Weights of a small mixture-of-experts language model, trained from scratch on English Wikipedia: 9 layers, 32 GELU neurons an expert.
Below are experts of layer 5 (counted from 0) of a mixture-of-experts language model. Rows are named up (a neuron's input weights, with its number), down (a neuron's output weights, with its number) and show model dimensions 0-255. Each number is 500 + 50 x the weight over its row's rms, rounded and kept within 0 to 999. Numbers have three digits each.
Before each expert's rows: "comes before" lists some tokens at least twice as common just after its tokens as in all text. This comes from a sample of Wikipedia text that the model never trained on. Tokens count by the router's weight.

# expert 31
comes before: "|", " |", "-", ";", "Species", "R"
up0:451448487476610474479532412482399524426432459529589439525603511502413455525436522541507529531455429603448483501502572485502469446438591545469513528470467465533381531548490462512485547464546486485471643507461468495517507468606626557576515476439555485609558424392542510409555526530525481593392489501524548475527556465559487414466517494550462541514412498483436512508506479445488529407456452542493363576518504502574554481552509583473527489501474524582522576426513588490465498548517534552534518460542575501536547500482496447494480497522514458544526562516480485497410408508456498456543553526521482489559505519410528455459482533446480467461551441472526479589554517477564534451509444488570542510519522462532454547374503547479454528364508558435541460533476484439547487479542397
down0:513498564385556491576476453541487513505542463449565544563532389484509456468553556499527558548443491375432518468506508493459482485494582529499501498449497506403503541437527548554530442441477547473516493480449540635469491589508524535548464564551469482499477453552417561456426500466397494477532539491532581479453501531530390530418575435548521471525590398494536524475497587601485500485429517543514546496477516473535454606467556552456460451517583492479494484608484460431481522532517451588440503514500486534468461562432491554484518491471460468627510332409490414456500462446506454567509543442500488500533489542447405488489501487518555501511467593477481572560405543477496493495486512482488593457432443459510502512440494575354532472436424503494581574467484446497471488545535612

# expert 247
comes before: " to", "d", "ly", " for", " as", " in"
up0:444463468448487447478470513521461490464546442524503546531551547513470472510488522532454486528466482444528500438490455509538500456540582412526520540523466509447517518517498439449513474432425417432441518583523535556590532369592532543475538553516535529553560527480483500553453536508548520475565639533444499483464533474392484460367421497496595446473499526484574514575544548553485502621565502430536543551478485458449472597520384550457511537449525515544591432519439463536455561514518544523422585423577526517541500553535422450443470512496491458425511524484418417496471507554526529528482520535515415516410532509517598600499478494447468489457466564535480488468448538442574630505449462522622496563524526480489515481627590475465568620616501513516519486538551487540593525478532514
down0:428515490535539517557555454557518431552448480592519459461450471506494489462537522543408570537431549483536412515559445552526568575556539538599512496563527523533524373474558499479423592573450515579618542539485537542542558540490427586440491490486509565489466521523497494541493565525602508532527544504554513495485469532571596473511457535513510495535546594492540396538480524571482507503535406513542495492452463491549433439492537476548468575510518489442446441421502496448514532428431493504492541533541557606489491579522520421432529602546413445509430464492407494531417490614499582546457532470560503484480545492424528586446521541497418477508602488551494387494454397453478573442458379484539496473455538476429488485534641498444516516546529475503503555540501471465458410487446507

# expert 181
comes before: "|", "-", "\n", "  ", " -", " 1"
up0:537507423523502402518569466568581479478481466421473444415440462511478506460496440498551545494524392436502531439402513524526500513511506508475448477557459490428490532458501522432533412519484508433459584513506515467562427544497584509479541578606544461438488575494472400520427520603444445472506462445583536545442519529557557445451589595557458501565547554492537434507508542443463470471452439444420521409468516378499532496569520479545541547430683517470539556481494418452495456479486552556454386463472472513509521425364477489492564519500521484441503590512520432508471435548542516495497572488426459481545594507513543573519457548538505552479447441490499593495479563556584587512493527506550552492471538477495459412533461539450472571467497429467477529489489443462412582461464507
down0:491572440466468518499471440492451369495555468500458495428572444464517533526627463550496532602520553532538348473528478500515495540493590500444494528404545504529522430587549522530523432468553546483417498503473465554382499485535398487502478462465434561535453429579497490432480485492568528554447590572515445561464483410528521457467467535572545484504475428478505605428609485453555506497432526417461535516549510496539474498460473492446511389450531505512534530495493529377549558503424475476427525547525484529449584479480491413510469573475547522485490510461498520535512542471456497508505538461552496435619369456469454562412443485489474515452512481483514435469440507537508479508474500451535369486484509511424446511469475475391452442466479485498556374597490483422456446390458490

# expert 237
comes before: "\n", "  ", "-", "|", " 1", " 2"
up0:478501508549471491473500464556432480495448419510463553465462488634488434486558503581472492528483537382519547462499473493471455443401535562496525503544551469463474523455500605354458473446512548407512499562510446513475458479431488535375570648562569493471473465541469507467472468602407615444558509519511497473482546483449505508509464465609467456482524486453460534422411485465506468439577455480474579449475525395493514464513509550512567469531495492557526484539580559512403456495421471517523565548578548552519478522454453449591568514438560503479476563532488460365468477470561438530533511462433401477536505600532487486483453445418466554469482537516416486519543484459552499581472554424472435503533607488444566526550484533496483463552494512541432495459479567486467603552563430
down0:521540576490601489516482381449464430530540477471465554490451548589515532451526555453526537483520502464558572484512533479454466499560542513494521459511479595556459443450359575548498481520510524443494501497494473427474463432555482533496517475435472529454412511494509545424430420580567506459569470517525496561551413550481444414527542564547546456505481557474536525386535585456601506524475472570442531411375508497540459514402428515481462532540500536499481472500474479503457526395428468397601543527575463493490495383535538431566565473467474473458555532565434451528584514571506502510519521447515511376379509437466457515504429504390516577545483570460537494484514428467513513554471545504567536467531483555431579549540611528507482500520567531519509460430422573427461545536496538

# expert 236
comes before: " the", " 18", " a", " September", " March", " his"
up0:399485491611485449465461453461501534416472535542583505461507480539533481519482411517445458506496495496488441530568435504449425507470562626562526481492592480591515501509533548534444506496535501464520425493460543604493497540455428482435468460469444567518483459463544583459553523450520504464551573511553400558500521474462427429455556507517533599426482566512490497553494498447540470588506615497413500476456441526464533466463484453537422428508541459464483490462501532528439493584492437436508496509508389523418491411505453484530439507550528445552519556575512499453509551574528550503517530433492359627475366418414530585544465577449555507489466499435627506442501515495566559526482527502493514490531569460535516549519545414503449447507383543506515516505462405446582453496571569
down0:490405487457503425403587452506515472504463466553378361479505518444383535482509499449538476559524570532489487445494466411466502487423475526479455414495381519419467593494487432493465582486443596421460417586473518542465468536601511549481558538510521468558498522439464486572468518510556499465455425508504503419634416471566571580552570550429474604462501436466548512447489485501472523546558584392521542470508507419410560515475481487545508532521438512402416494468531517443511516470520474515477439505605503541523431445558566524487444401458476538519423555481473540506507531530513493493563525496453474505534453510504430500520497511492482491531395428448475469472522450481544476411510465521407454499505508490521538477525452495435493542568491414467489578588541512402573412565531511

# expert 166
comes before: "|", " |", "-", " 1", " 3", " -"
up0:557498433470528424521519465496470558513515510524607497472439496516480475535414469537463421554347606458440549409539469558563491569526493508478427459486512460412553555515426475531526545467523487500457558509591439421465524550477563515448482510534499539565606492511514448426487424559456577539398530507514460419467533419479570417512493496471454550496431502535452492537520468487463577398495449541557420638516546483507492587554512528544599466517570458469428564483579458528467459410468557474563508516456549598500492507478471432521465501417475481527404537483465506388439538538502489463489425438558493527541445476516415434605548514481504488412530593504489501503497448522539428458448496491476508464439547583444475506492505564422401447481550507417441424526537492455526499577538461
down0:457458499480556524431480452468592531517472439526513428456599522554527499503576431509531558467478497522429564601561455437508552518434468472447511539488540466489517510491446541485461338462516485522488504618405608614598568467519447424590504499499473525588582503523493511453472462510498595478485456532459438414460527441479453533447500432447503491461477495494548480521418506572505541546550499431395421490589514553510508463585477437519460525395528593578596483484529486444467522496504532481520512426563570480464448499524414508437602503436517405431446483519539456516455440643399528484550462466560561435537511486520540487521485499450436506407498532507547503502443494575486529495576531457499472563387487466443497476525449518479467507488378489441485436519503453497551474491423528

# expert 89
comes before: "|", " |", ";", "2", "4", "1"
up0:503605488533556519447435523480579450489491523439547399535526519394553460459454489524481459509524522456520490526537511463523536572535536402498492585495530524557510462557439530399523471577506421477459628504467461523511584479447520434486508430520423568517394499640407546568476462565466480520498471518610501427403529488479481561410411504532461498512422438548507497532518416558511444452481429584424556447509515473522473511515570540469536455530571528471461433443498517536478410493548525559544575545433532526504459607533493411561399468509507539583564481485540511542432560466504540561417537513572449528517560544466494526502477507497497503466576510610463458465474590457496447466463447476514546488567413458457519517542464581517576490534520443552464433479553567547631525562486545
down0:474453486482414486465510483572526540529508505546501422449477544491561555477587419495536491514453548465498454492622458505473499517517476445525431595458532543480584451516478470405554444423564497462542432553468476447516491513613525465417445561651436453556467485618554564501537509478449490471586505594490472536457514469517580534491465467507512453398474503531512564457517594567478575447456476400542423497514460509508484484450586475545503491478492430349483487486450495494581489489489487554452510485378419554515503472577515495542544537499507582542540531469493524515476512522539445527521528536468460532485534519556534432457562447588476473470538544515489466573483434464458492528521521548458429345538571595554488481495595536513556638532432550504588535409478509501516383472463478

# expert 50
comes before: "\n\n", " The", " In", " He", " It", " This"
up0:530514524566537602492444497579481452450589490529521540548479463584483489502567439528403557493451449457542478500475465452501436514478612414462429502420498503475526448537494400399512532525473464455490511602545552512475499486586419497515433465533506487504486467502523411547585480522487501506490567506486531457490425548436496413569499591485563468552568464545509503526429440585537393435492449520538598523487559490617406560443526458474481551474522578531497484475461503427446569581486506576442536503524567406551545506517570484455516542486489569501488410476584550461498432534487435561536591488563539481558510525525451441436561562563550452463476541476500442549542591511519587452486455507623529542464585439470540533550568449464539489579468521377498500536515498445463481490502371
down0:492589480589432542534492602474398441515628521426521502527488459461594585431510416456558545490430438416526502495494429445489531478460511574560442487489562541477500545465605513558430458518591522482478496446478506532503529446548462438503525452555503387502571528465450414532493508538464542483522447459402506515541625473478515576436443500544597422536402538410433496553514542519470407470535452559502490503483504466469583498460565473450460483468566499503504547492596489442571483464429478464504602411536581575498441497514451586506550477522500477492537565483491500497529474480451517536447440469483425463542555552426564552449474468467514480511556519546467534454495472531465471573541516412425459627440553427492360504484536550428493504459503587554527464531445538498535463532496581